config.yaml
num_hidden_layers: 10
hidden_size: 192
n_experts: 48
experts_per_token: 2
d_expert: 96
d_shared_expert: 128
hidden_act: "swiglu"
moe_layers: [1, 2, 3, 4, 5, 6, 7, 8, 9]
router_score: "sigmoid"
normalize_top_k: false
routed_scale: 1.0
balance_loss: 0.00211
balance_bias: true
init_std_router: 0.017
lr_router: 0.000909
vocab_size: 32768
norm: "rmsnorm"
norm_eps: 1e-05
tie_word_embeddings: false
optimizer: "adamw"
learning_rate: 0.00165
beta1: 0.95
beta2: 0.99
max_grad_norm: 1.0
batch_tokens: [32768, 65536, 131072]
max_seq_len: 768
train_tokens: 346400000
max_steps: 5202
dataset: "wikipedia_en"
Below are experts of layer 4 (counted from 0) of a mixture-of-experts language model. Rows are named router (the router's row for the expert), gate (a neuron's input weights, with its number), up (a neuron's input weights, with its number) and show model dimensions 0-191. Each number is 128 + 24 x the weight over its row's rms, rounded and kept within 0 to 255. Numbers have three digits each.
After each expert's rows: "mostly gets" lists some tokens that are sent to it at least half of the time. This comes from a sample of Wikipedia text that the model never trained on.

# expert 39
router:142125149157099101092148121087162086161108133095136150173120139106152089073125139113172104117119146165121120150121135138109117095146162121111164095116138135107114176116151141083144107193113134154104145126115131145111139141128144104127142104105132127166125107121113144164116121089170124131121096106133152095125171108135102182163142137106135153167114092129128137074135127122123112136083153075117112092146139139169092119160129121129108144121141131091100134122161151100146133138141085141124143107102162144120142169130164101166117147182135110154130113102147106130137135122132129183
gate0:157153141136174122112126138161101101146138133112124144154154108123129151111116072154087125096168150163130101078084140135115144135139176143116123113154121089143119110110126134097161097130137162153171148140125113178125101097144119135121137090133119126140107104101082140181125143116161145133145146121109135113150113107147130141150098061162136152134153127138154104134140073127138143112081113120122126129110087114097150065106158132117138128113144121141090101143147149069153103128088148127108129121112137131118147144126149138116073161136172094167117167162117127134113145131153123168
up0:072124147138103120123142079123161114124084092120144122110109119119119113145126157089149132093099116111097139165147099147152130175134091124105154096124115152111106125131115147127104157141121085087097111094160146110105166133114121149155128152164117144138112163176164130080141161126100134126118129138161110123125152116152118138121154165093108093154156102133081109135167161133153119148119128129176108093157133129167119169138103140113146121128139143143194175101109126152087097139154123142168125143104164124120096135138130086137161104127097088117134113108151130139097140138100159103
gate1:131147149120151096100106105091091091138120119129131127143150136107141129105093116148118101125126105110151114114143125125177090081180113101156160117170133112132114119159145140099081107165110167085112075130140138149099159094118121157115121113132113125136164178137123161133134147108131137076148119113166088110133114159147128126136121126149080168173115147113083114096157087119097112125109089141100141120153162100123119140119137109111104147156132147140161118138166129121124140116109163106123176109115098131123130178121098128153135118163152139132128106159139141160086177119108144181
up1:149128093098096132161155183131167148135089126093105122152122100124118118110164125126172137145139132086126133165146133090083148154090124186157121119127139132116119127088101117163150123151139117164130146090113109131134125141142137120150140114110134138115136078137113109083088069111097147141102143135098177108125105111118139126152139130117164172059157111145146134115129133117169099142100120125141143136116127154115179102116154152120128134098108126095149095097089139122123124124144107138149117095166207156119103081150150134141146174136126139150131141117120098107134123127121098143
mostly gets: " | Episode: \"", " episodes |", " hold |  | Swing", " Singh", "\" |  | ", " | — | —"

# expert 28
router:108123135140137115069135146115161086177125109100101182152115144151096076150122121112150096074128143113118119133115141142079127143134149174107148129145139142141114157109130068099147110148150143127124142095107121138154115103164146169105120121131099161157123155132105093141108098112148126152121120094150114130128098077102124178123118128092130145135146089173123138114099097105105130098127130097136124121136119156138163115150172160094143143075081143114116113116137145089129080117143106172145117133091163116102157136146165114122132130141150104126126123086124116120137106098101122175
gate0:147096082127127088098138119120137167168101115121087182158093126122112113126130118117097126107116161092111134095104176108124130127177109146100163133172142088124135116102110119110134131116166109152114146158165192110137078125127132151146100107126165160129122132118161110108068138135147133120136174156139123112130115133144138102139148104135123098132179119152102155126109124144113140101136118178140154139091095148143145129140165121103149127128150124091125107106092128146130128128169154141097095185165136133132107163129155139118131125151097126159115145185100131154100107090098133146
up0:123138068176064116128118130120113097127110135151109109115109104136108067106156173118131141107079156141149141143128132137156136133149132110081103140117137142156062153130116154111131145154072127164155123155131175093110140134134161100157121090112146143184137114143131104155138135141099127099075118110115085143145134160106148162140167111165136112133080100132112102116146110125100130142133153141121124108100147119099102154119131098181126136112125103142133133156113146110114146110093072177102163105130144132142160102141102125117115146137119169158124126140139127160146151109149137126
gate1:126132110127133108074149132113117105119143126135157161127124181146089098172091114119133096116153104118090093148107121140109131157160145147151152084168101164147144126107108085135137183117146132123143109138142149142121156116128149122129118160126113171111166193161088111128124117105152112125133134164122113151137084097115138167164160095085111113137164113133148112075110103104155149084107124117146136142127126147127134133130148127125145086108150176112076115142163139135088109086127147151121102103139152124148129109155146107087132104114153140137129179112167155120102108115146112160
up1:139111127113117100114109123147159124160130139108153130124132117145100089155131124142123125160109109106085137148123164134136126089198161188121106116137106152136127139138147076120091108105136133115135118095129061165141134117138111091063130126152127131145129177150147148128125132111119102110062117117099140141139138142157147137150129139178103148167126148129123093129116086125109145191121098094152147133108084140131139165157090139103173100156153154123089109146143124114148173117101135126132132144106102149123149132097120122081115090089118116118147119107113152152131122124093138173
mostly gets: " playoff", " Red Sox", " mis", " Freshman", " | Challeng", " Arena ("

# expert 3
router:150130135135148129095165143128171097181145106117101153144155172112135076139121118119142105092123129140119103126113146146162101105121174118094160141149133155112098129144110115099117104169135140109118149093101128159136176121139129132136145136139139136138116116122082133136126084108164117112149146106161128158150131129122114137139099132131123152167114150168162154131134110128134087121099135104186114168157129176143146094165190144100149139099133149153145134089124119102145060132102144164124130121086183126110132111169176114145143110099161098119155109105108092116143124104134137156
gate0:142148104147122139091143185122110129160143084106126149142139111132092145128132119155089072105093121131158138111122115140131127179140135095155169129152123152160102122128102109127145151123153101137154110139128128110115152146184101120134134130115134171095147163139139130112132117067119127136138123080151099143125086105128127114135194082110114172074163095096127159154138149130124115117134143103156133109109125159152129093117113137123090110108120081093125102098129157138142122075124157149083096149110137114144088109157115141140111155128101144141172123159156129089119110089147112126
up0:128084107141107135115120166125127099134132122138085152161094167136145103073109124068135139120128136109114151176139147072132143088101150133108105144139121116126134169120119136129159130123133128163102144128114177088127091159109136132117142153152153113148160090146152109120181164146145148179156150127107139153162162163175114115166134106122130151142078092146164107115138137137136131104179173111129157098120110128116101158139126127108138124177136110114131166144185133123141127147141106111138097120156134118192128162121102142134130099146139105124111181115120118141113130107151146122
gate1:124104173106110165120138137118155077140169101142088149144123133108079124153094145152116123126142120113104136085099130125163122081111124118130175113137095132146123102121118087110155122152116157165140117125117174137127171092094146123116124092144098118142129121128157111149156138105117143140173163110184102157149139115139084126138127065129105106126063131138151140106128134110156108107138095134160118111174103119129122092177156137114139115115143171116121111124118143142128148101109161147149065136123088107130126136159120111106142183170148094145141127125129090137145131109155152136
up1:104169150140144092129113110139110137128109160098136137113116139155182134108133109119115169136121126141134104187143138136083155187153149125105113128114148124102155165127131112117147104162142146107091137124119132138131135156125168127165104134132139133156096108112120143124159080111145151116117125148112147110134143128163146120122122142141122121179153127131126106146140107181153148116069151102118153146128174111119151130090143135092133141116123077139197116080184123079117123139153100115130149073140169156063144116140140129133101148087149153120099133118136106138152109127080101123
mostly gets: " return", " back", " left", " go", " moved", " went"

# expert 1
router:139104100150087101091104114156118085126126069103088162131126103109115112144104131119112137123098125142110149135110128140107112156145130122132121086098159122093147146163158135095125137152099133110092177101149148181166159109093142119127077113146117142137138098127107109162124129137154132111124131116137104095140140138132120114109139090113088124124111151132125119152123134136119084123092147140157101139168120143162138118164112188132139124096141121091152090125126108108142134110112117097153100086117144113119138180120108113125119133137132058137080174106163061154153094122104121166
gate0:102079131145105146126129108119109141107125093165149182144105093131101127124122131145152160127151149132109135142128116123142152120132159181075110106120118184122184160120135114069135119135095136170151151142171145136116134183110171112113139101125145130142170140119122113173117131085152095102140150118158110107106159155144116127096139106152134135114081123136126167151137123138104098132124132139152088082131141127133143107167136145165104165126176158118151133141162124124111112129082081085111122138122118154133136152132122123049132152125103128130129126174125102128124091146139152143
up0:156128148142143153138147161124148107135085140065132078126133155108159135141128129103118113103121104164130120136112153124122097153157132095161136121165133112130086097089112110177110105132189109105105152063092163095106102130115076109138106158116145127104126116115121100134129144155130141130125108132136109115153133105090075141172123138148116121153162092150133123105121112125180094119180124122081116140105112128160079124128153119108138115111098097123123142125110102144134100134174154152088142130129171127112093124140158133175122128147162129099153128074155150113120121107115105118
gate1:140116181160147112101135161118129139094149147118121147126133125108108121099136174135151137138136113133157096089096160106127137114103107127129124163149155192141149137119100121129100105166113157145153078115156120157120109129144127133126125142116152114101164119093146132133106114104092183168121126106124143083098115098144134108137149117119151092091128137127173147104119115082115089081155103127136158128113157140147112104148158127145150120129131143170130120133158095124156127144078140132148137125106135134156080104096115127140153137104149182129090124165089138061187136119156141089
up1:171149129138161140097117154136122133099126113126123130155144113099116128146176118106155078129111139130086062202136177137165105155102153072165109123149151135103125132130133109150112134142106128123125128090127165163136095126127135143088132125113134123146121136085127143098110130120144137086124110126140115099148140109142145109132132112171100136126143134130127129123129129077119142107108197097156137097165134099123143098130155165121169133088156082105128104150147067144111112127115084124179080117119136153114097141127147128169126103111124121080102130141141122153153136133172126125
mostly gets: " with", " has", " had", ", with", " have", " about"

# expert 7
router:136137095143076078097131105080150095166087096086083152173097164130136110086125124077127126102097162157112092154111099137123087127128131104124128122115124142119121148127113118122171135195136119116133182132142127161119105105145124146118147134127116167140129162147125103163130158121134150112144117100124118116120161101147134140127114128075102109159137113143149120146140058094143091121102145123122072114146085135144143131114143146114123113118109153082130129113153160128127084083110156104127077132122164134133132157127116115110141139138133126134134111113169132138139146112118151184
gate1:086117121099126141116120137119146149118140180117125181114159100144107133110105116138130134155161122125097163096148153105142133113126128174111132111108133147077132116115112124122122109113166214192147146129145167128115112161099153171169101141074158105155171118106096127131135135109148136171133140148158158122134170143119126137151145128110153160080178091143078125085156155157142157129126101122131175129099144139124142120157131095153139149133126141169124132138105168080149100121108144123118113127115138139121107133144084126130119095167147148112107113132128120139159147143124120095
up1:091099134126157138126109148119103141190120142108144120138107137102173099071138123111164119074171084141096092117128104156088168111110134090108118108137122140141113160129094145120152101120111121157132142152115089139146160145127099092093105121134101119138099113153116160108132133146150164184142083110163130099130124112154119111147088127117098097129105124138111119148108117126134145111159167102145122144131138165149092110100133164113116146134164117141122139136126155125149161128177133139155119157141081117123098116092082092101120139121168111138118178095147168126100132131162127083
gate2:174119087167151122128138217128125104176116097150118114183115160147137111122134142115143105110089126132120090151088127170125109171182166104119108140185125145171092140142122125130137128155099122122130132125121138147126145140118082140122125116140094128110124143129130150132137109136142124147122101112114083113109164107133152123083059104127141153121119158119139117148115103118117122116174126121146145159151108155123148122145125189097134135083111089092096116149117132117109080120166111159128111120130169079127108127127130103132118143106103123087140163114129090107097101120115133135
up2:093141165093119144132143055158136156084154163115133140075170092100104128134123113150144144157178133110157154096151134134129149086098090139135170089070148135085157077121168116113098100112165148123123089134133122109133130118118170125131127145114142153154131122110114112085102140113112109125130149142141191121149091159131096146155195135136117107126157101111108162108154159140128146154099126124138130124093164121117125112106132087142137123174135158166132103128117133106160178161108127128124145137119099156139150109130131135148127112124147132159097101140128123145142136121139122114
mostly gets: "| ", "as | ", "ia | ", " (incumbent) | ", "er | ", " Chevrolet | "

# expert 21
router:137140172131107103099177106091161096159092088096161117169109102113115107127092116176119162108077141147113148137119141153159124102144154163115143086102133115092149157069129089085127130151118139100112153109121121156117145104052138134086108121107140162143142141097098137150124167102160155106133155102136141114141124118105122143140165137097124124151104090157145122131138124152131097138090137119131087084116113141140128091145133131112167127123161159108153111127086126134088121088119118127137122137114141112129110145153179116124139150128102063153144152130140118132118124107131113139
gate0:151145130176070118105103120127128136142155108129095122147095175130087057109116094120147128111088091128149116133126119162133110141146122107096121117119177059133118130132153125136117082142109164116125123144140138107136172093098139171080115173113151131149122167143109141176122142149117106144081128127164105090120164126121119163104157138103149128095127101134116132134095106109125102118162148121155130137161133132149143131139146150126125120142124127112143186151144156174145177122109142131085147114113142126099124162150142124152088140134123085146109173108103126130152159124170142135
up0:135164162108112124121105090109134117107147126138129116099132121151061123138131119134134140149125085128162159144137103094170079142147086116129125136144104075132151147135142098127135136134121173151154135136105154085109153158112124166080124154132121138119168142137129142177105145137112149133108126123155108152120136108128160167121165138103126130127090081116124125118152128162137107149133110117106149111092123126127127139186092105164130107144166119130153180179137140155112141174079133117100123074167134146118156118133190097148119125158166098148094129115084134106165131149120133130
gate1:144119164123092146096128164126153104145102152112145137150106168122172163123089106142147130119104154094136074125080136116115141188115115163136148123165117106108158101137122113096102119152103163129110134096126096134110091090139092159158106127139106192128124139102139134113123126106113144173130170131130132137141105135141136132092110109163092147131127133094156116121179124157121150137088096107146097141143059147115164090126170148136163126124106095115145125105149148099127089064115138156114108088118154143131106124126150136113117110097129119135109140136134090171115123123105155132
up1:141109128139118107156124113133176128109129145125110113129133098105128158175152166157100109090093116156140117156150123115111115146106165128096108137116136125125138105148146135088136124124128107056092169137134116128163156137088118090111091116140091127084088101109151124122148130135110108064165139146108144109157130167105130114150097124186111139125115189126138132192122114139112123143112151146143122110145156127140132124128125097108139122128125131128121086149088138131138143095128138138138153162136110085069067173084137149153094150108117140100174122137126143123115096123173114132
mostly gets: "| Gold", "- Clade:", "| Bronze", "| Silver", "Member of the", "- U."

# expert 2
router:138096134124146092118126126076182104118116134120111173186130113109128122159141153138129138157108172147119156101108125161139081100135137118113128130117162149121156164141156156110122101160092089124093164145151121159097125124121129198084118136105149166125132134113085120146125156110147152137163138100152134105126124113118093131158109117115111132156127130168133136130131109123106097118124177104147087120112097154152102116145156137104146148144118135153133083117171145117139074101117152117124122123089154090132128153129147116100079124147113103110143141147149105090133081065164118136
gate0:093142121125136077120132065080127115128128090115105139112138079122107112112129081186117105130165155181114153138125151132106124090140173173151151144104144132118085163176155129091128145101132148089129140138123114162139123123130125111101114145114152116181141119115142135121112144116153137148116066121120114112143106137123151129139100178110096093123095121144152150138090157132149146107126129163108105101092129116161146112149187110084171154112128108127123126125172149114137143110135155121091127136143107098143166140133176130134121123100174138135163140154149103099134118123108108114
up0:114145141143148070130152079100123100125117096122102123105154057150126134102110102216129129126140118161134134117163157083105139109118156156175109167104132142137091134171106156117122141089153163056122158154111081138132103169163126128154110116139166106165091141134172124080107126144152128135145094111140118119128092145131140126108132146119136137141145142124160134129113125163128129125142110149116125137121118108144131112116136080077146112125139132128121101097159157109141141102113141158162151161145110112127148120105138158094141098134123146110128107133116085132138091143157158132
gate1:099161155113140118124173119113141131131137085121100156127174114118091137168143192148142128103118117136147148118120114165119132126150144116149122126068129098155159134161156128074140107144071109098076144122126179122122150102108132149110094118128113156080167124119134145125125132128157114155092134084124189111154125156132138137130124128143109113124092138179092104130178101117121092158110121127142087120136149108124098144144155141071148126091128174125114140132113132091141102131124135130167157108150164093131131149145159103125124136149104123132105159126156103124080097102112118133
up1:127111134137121145132140123082137116145118163113155130145097159141129113114157099101100140140163164136097071149126165127082080159126130144104144120106181120108115122145104145149127148159132158137137097128165080153134080116154163093139138136175099047113135136144107131108156103096151117138110087130114078162139110129127129103121107144109106123176108107111142138153140159085141109096153138141136111124146099106146173135121109126136106165126137117117150123131090110152115116135133177151136126113109081137133143142173124167162133150124115120096133110141129127111048146114134124103
mostly gets: " Luc", " Im", " Don", " Kir", "ét", "imit"

# expert 34
router:159142103143111163082185121153111108157112073090119145182118137102151103125124125140141152134079160166138127132100132174129123126154151145108127100135156088095160137154109125122119090151123117126114163109143124150128109157119143092138121137091155168157167121093123128109142145119150127138123146112141131143143138131105066113115154109146082108151147098163181120131099128131076091135126155091127101113125135135170108098167101154141127118086114122121152155127123122150129146109127124114138094112111183105144112152096138143147116117169103100151093143098162145084126091115155122120
gate1:129097106150110114130139140117123102188129132107156096144123172091165110102103162155124094100113139126149129141112158174089123165120164073099104154128126116157075135171095115129117094153165088145122202130166113176171162133151120078127138130140139163151132127155102128139157123141137120092098131115156122114123147123120141125107135093124166115151161108121122187157100139111124130158141156098110144137146119127129140115130146156153147113109153110119115157087151120149160108099089126140130119113101177109160144116153127130137114106144132110087132122090135119094146096145119154144
up1:140140144139149122097170091105154112067192115143130131102136125096101155123146142161136154133122173135133068151108159129141141120139168140121124123147138126082130168132114131116134140090123137108112133128117125106107107146085141147132129130150199178109135141099115148118136128095100148103171159109119155177201113119135107092137122134153099166157100117157123105107190152091143109105115131144125131153151131143131125157165091093135106155073137140089173138122145093125112123133108187121116148140160126125100112131090115143153133139139111148136117158131128124124134139140138138114
gate2:132141108132105137096165137106157132134109104124101137149136092124112132128124138130160104095105147149080126125151102128142113102108125131152129102097134083116123114113126165165098055116131150093142117163124141159148133138120119138114135172127141115121096108094111112096143125152181149141105118127164117115123099136111080154107106062109123110158106091091136159159094105142119095151126129100147094106142170131154123100109108160090120104073124172082107083145089131128126152123130163120147143130115162074118080130129128141169140119159134121109109146095167117102112146129125155106
up2:146148094164134157121085109139132094158084111087105133168133097152142093103093132127157149153122163180107165113116094123143112112113099122118123130111137116150138113144132182174086098144093104138135112173126151130145138130135139111137144175120106126096153118133121151108107136160186123112075119133163107129133116156099058145123129108145108108125120082116139154150076122139108098120126129117128099102134103134168146141128099160121119106126143148149114121170097122136142153165150128124137117093059144131136080132133110133158129147119128095114111151129154146092109113111115176099
mostly gets: "ล", " |  | C", "ي", "а", "ม", "′"

# expert 24
router:148165144133105093027163127136130128156117088138121166142134103104135104124119130125139135131130165152141109141148163194099115113153120150141162087088134101088130129132114130105136109125151190146122123077115091131100130123082151141144123108114178148165144158118115106115155139123153136135107158109145146116157098128113067120124137131117100117121128092160143152136119081135097107128100115105137092135141107117153105120124134133119158139121114145070156090095100130112126115111097126138157113132116158101126093155122170129123142130138180113108117138102159101126102128116173138110
gate0:147171130120109067120157133090112100097148120167123152146137102139141100105124107170152111139102100113119137141133136138120099149104089121146127102119126114107140181119127127105146126122152160119149100108131119132130130140101156102147151135126134190165184161160106143125157176136120116128126140111110139071087109115159102085103120157149144105140141135132151181131150114126143107141138136110113087083160119147093117106111126087115134130110154148104101119145081120125067164131132091146136138131145121131126134166143110100119128127133094062094177151147147143153068144121141127146
up0:130104107132133189147124126113098157108115155110148085152099144129102124115095127133119169144135170123118106137109080129149156181108132160130128143088108131156127132138117142116130117137149092122115133106086170138100105165150082133117093125154122104144118142072109169117109129134155120132111120158168176184117146151174136144122137124119057137135124180118092121146116116137157129099119110113151128155111092129149134121127122137144107105127115133172119127159112115125136068084130122125083133138119139146170144105133146125170161086086134166098151162152178124135105148138114128114
gate1:120122142147122145100102171137161108178109140131158124129143135108151107169143096129146183107124129153122089149157135136140104108125141142124144131149161194113151130189133117107130073115092108142149155100120093114072134136141113124107100154126122110166109092147087119121144105106138130164160120136131103135140141125087126176154077167149101091138171129131166172123140137121129138149121098113117078092153155119128118122122182104097132117120102120136127124124157147136150101124091155106118112134154091183143126170117126135142115112099149106141129124102119150133167151144125090169
up1:153138134148098137137105205143151107154106161144121124119111138117159122154138133112156135110116113122119136178150116154133124068131117146115170123133164160111106130153113096113123081095137120167136073099130125110116161096119145102130130106193135108148129090155084101135125130165116166180153117118152118122125126161105134171116115165142118119147154116140141178160063141104108124105097129115154131129140157115123139132130120124130166151122104164132122123139122128140137133128098156093125147143133111127138170140079067181110129139115154150122163111168153122145116169138145109089
mostly gets: "| Turnout", "- • Total: ", "- Time zone: UTC+", "- Length: ", "- •", "- Elevation: "

# expert 26
router:126151093144097129097149108137140127132147125090161158159120161100116100065096125109123123118121141155146114108136130159166127114157149150086172096137139151117148172082109078116177105161126138103102140161135151154167141075074148162121107148087138166158134146064130082117137137135156128131104100127106120130124137148141131130140088084138094147137109133123115128091104115150132144101096117133130129138183128102182122124174140142141169138117117132103121115134136110114151106143138127136162094118128144128105106168125156140140136132137142098104157099123128094095152118118149165160
gate0:114168133160128154123071121142083154137111108096130127114094150110124125116172137115137110098096099127161092131110102146138178065098128121120154131162103115142137147132101114090173141119118137155118128132150089132164159143131122120160089140094127137116141134097149105139162104105173134109139129127116086111167135147136146126127116121146125128076118126143133151145152159118126138125120181142129136099124184127159148140158183155148129140116140117117115183133125140109125112096162087139175159100151133164139144163130127170109098093160150125120099155120136110113124152112195090112
up0:170115086130132117156128116125121129128123080158133138130121087150124129166102122153124119160131155140057168116175126128143110131136116166182145132101106116131145102165136143148122139106136109070154135103113155105146132119124142135121129113154125106139138171165114112114112183138050083104128143129137111125113083121109107111127146126087149121149116148116124136181118153107161115138156085134143114138140088127091124128149090136113169130146148165167154129156096120170131137122093136133110098176135109111102107111169132066106155141110121164125126155126133156122149124100128155104
gate1:121100108094114140147119112140130159112125142143100201148159145121097165136110139123145100126110093098102099112147138134121136102186090145142133138099161138149112090121136156143119127132134114125092070140159141158118105169122095154113126160085124111150123104130111113127136200156135161145122107043109105118102121134137124095164109124137112104097130149140118101133146132118111115119118135147144100152114124130111105143137089094160111069138164121149148102124128126147128135118146173092126152154123124133114137145119106159100092142107104160151100105146140171159086182136151128156
up1:126108118093163125128121108171162131126127156147120174151167161113112173139090152114143101107136126107138116128118128153123151124159105158128129106134157164135139117113117138120131122169147119126141092110103167157126102129159099128076107177097150111165133141103144100113108162139166142137138086071130122105111104126133133132163060103138064093096121133137134106101098127147103114069097137140153096196106104142154128151124103126118096083114139121144130101140136123118141117105146176103151132103118154132124131147120144154105078112106135170108135106141149156149150146110135127159
mostly gets: ", a", " a", " A", " as a", " an", " in a"

# expert 47
router:118159103120108119107156091140163106118102106139127180161141105142087135096079196126136123131157158142107120096094121159133114112142162119105159131116155143144166149123163150102132112134109124100118117143128152163113131134113143139136103173106138131144173178075124100159114140127143131095119159084147102122146145170159073128121107107112096132140121140156150123106142080123097076120122159139143107157157107118154150119166159110134136141125121120110124151160141121119144112098126120129150126127079138100118127184107119106112088162133118095160101132103150110130096142103180135160
gate1:117135149135105139133098106113163101132096153173115103127144115124146118074110118159104182175129162154117122105102148130164164080127129167172127126104138121124135137137098142124159091102120162126138084118190159178131144156089127073150112117126123124163149102093141139117120090154116096095145118129103139098161153147160119135086114122107114121098118190164133157135123127109124080149129102117140132145152115113166177133124153133171151144113140115164110130087159113124099138144140121111138138146119150123113167139151129164103116134136143111176160119131170096105137134108132122128
up1:101123124136156127136134148137111182139128106129149132132096114108121106191128135160156091112102120088145123170122103124100116181135155119134106107141102107142124156115126100126094164120160136069155141124111132069093116106143118115128128124141124103133132141145116134121131102136165181152124162178143147120071092095099094126098119092087136121133173127069127149090115160157145133105111119128120126106117092165142134094176110118103152097132109140133110109124110148107163117156109124155162138113149105147135108159142134129166185132146099132112120121134085150082157101129103134133
gate2:133129135138043157137128134134171098137126115180090146125152126124129123143130147137163144122121126096157142154124137158122118093114148114106128152133117161163075134184127136124179148132084146084132129159134159133126099112147158135138080116118134136145119122103127106111102127161124142180122120148139165094163120138151107133136181138105122176130102111096166116109116083161109078097140151111127114103157113157118136131150125131113101114119114106158149154137110109147125102106168142165164185153118128123105113146113110132085112165149140121128130120088142107109130117117196102129
up2:125119123118120145129126092140153086093133084163092176136161111152086131159115185117112176098134111087161141131117106136143112109148122142110125156112108124172117130176133127134181136125086131093135148173120167103140150143122129156118090086124115122121113150069110102117139129141131097134127133133132180107178135151165107116106163118127141147102128133082143113147136085148104098127143169134135098100157111119113110127147141140058143134109110113142136123133110137098106111108148167162144148149114124126134134158121112115136115161132106126129153146077131107112161071125184121134
mostly gets: " (P", " (N", " \"S", " (L", " (S", " \"B"

# expert 4
router:126134147171123124080124169138124078181126092126094194165124158121142109113092131067162135101113137136112116122136150156142120111139142147136144129145143114113118130138125107105120089151111172120102108101111181159110105137128114188130108118108138164184120151116110134115120136083145121151130112067164109124160128121135139132151128142133128139145142138156171119083133088118111109100130123127171098149151122177126163110166144167075131120107116139115143124100154132091136099102117106141145123081104162116118132171132128106139138124112128097125109130137121107150113144069144133160
gate1:102151123133169140127096127161157161105167115073104097124185152142139134119093171141112115129123090137078141129170107128099125058133142109137171150158158101124117136145112154141114085147105131115117157126122131176175147172112130133121098150100144146126153125142130178116153145146095135111153097135131095124153135136095096135083138121121129140136151139116162144098150155154112124126113127166129129148162138147125163145194134117165158127141119140143171144141122122083130100110149121091139135139130151151109095115139100107122123119097119139156112139124155093066134103080144142121
up1:136121171138086113118149099133137125151088106183151131131112094111144134135178115117139123127121104129161124095098170129129110165133148144101123103105089120089114147130145144115132168167138124129146113116111097067107110150154120091112162130143143098099124124101122112152152093121158106134153111139134132121121108129158119054180121119123152116098142139126133125140116129137169090130133132112120096097141097095124067120099100100089127147113136138137100107138115157137110158151118131080159187102166128145142166130135130131163136129114108150111170168161133138116117104186120083155
gate2:140143125154103113133125119156136146066091119127113154157168138112125135126155102124096129172132121163157078084153113150107144124122119083163096091124128119119166135168091163124146149162159123131129106086114177142098140151180142138132152117084141102110133112099173132115127136119141164145132140114118130117151097174109107123167102084123065123127107079096158159106146089133161109127136123156094101147161108144127098125125088097167127130139145110161124113177150135123171137152153129134147128097137102135124126134124103125144101160158119113137134116107126134134129107101185138119
up2:132099170157145152117111155124095149113129156160108126135141168169133127102142101088125100128135087101121142124159138155121121071138121121153125179197120091165093167107097146107142111113154115133125121102129152082134161139130111152133126161166076116170131101164125139156134108138118134150107110123137090161082152105092116116118097111155086148140119123109119160094097146183119135120140140127111089135143072157137128108122097190125177118142123113158111142153140144120152148112118099130126127122150100146162132127146120110114121130165138152163133135146127159103113103087144122147
mostly gets: " | DF", " | MF", " | FW", ": →", "- Current team", " played for"

# expert 0
router:114160118109127117073132126099114062150103145124099179156091149073108096156166173085128147149134156141143091137090126147126119093164152133148157124113137128121134162130162132134141144126126107123107128141129174188114134113112121145131106131104150157129131166097135110167132157114172127108117131097134088110140129097156109123106087111091117172137126175120106128088109092133106114097097133113133105108167141138122128100163118118126094149133138153063089115125156113115113103115118138144148141111096140130147123128153146114083113144137126131139152150106115073103121125100115156171
gate9:165126139153104139082161148099140097121114123114158105149145127148153122130130097143114116098075169089123125100125144176130112118123145091137122097151120095079145099131124114120135105125113084114102102092115132112151167169116159134129084091132121162139113147087093115104158158126132137166183169087148161097138131102119148113157147155121119129103131150192104149158141120105107131118107133129136123114107087153154162114124164141079146152103130127123145160077136089140165109127122136118140160095117114160099070113124092114133133169130124117117120112113125135126081124118139133091
up9:133151127098134149117118113171130105111099092130151154126101110135129143138149155170138144141172121136135149086125159084159118128160119151154099152121133188111135116135129092156080146146137130106138131175113171105121150148151089100135142166095119105091129129142118122106130113124119114140126112123117147181118145198107115119123152066143145110164083125116132068127124142155103100112144159128155141146123152142139102149129123107147112149081087135200110151129120093131146129153182127110160156143119124128115140129171099155136101128105157132138150106171119155108154108110154137110
gate10:111179120092096134128150128086106102140110152110085118145108141076116108130114115103121118170175094144124131132153122118150119134109101128138125101100115113150134175105107107137108134115120127185141152175127133110107145116118134166145169089154114143156124145119096070145169121062092119121069158097105132136097108092136133127155150133100109160102106166125116133093127084079117130102126136140157102120160126134139107097120157140103129132148083141095117103106135112134111137072117147153120139089108144170109132104119165141089166132101111128157144141118106113120116136139102154120
up10:167113100105103114124140099115123152092105114117124123129141127112105157093118107142121130150145105099124149114121124109134109125119086106151123149110141146140104087094110090117127113101144150108094145109063082139113144128115128117137117115095131100084134167149144145140095070115174098134100118141117158119133131141129123114187152170109124104140109128139127108161149084115119114145117143145141076103087076137095081088157141084120120128098080135136086083135113067099132121136118128135157108128125129164140083110103094162116127133093117141118137067102126126106129158129129112099
mostly gets: " Apps / (Gls)", "\n", ")$", "$.", "\n\n", "}$"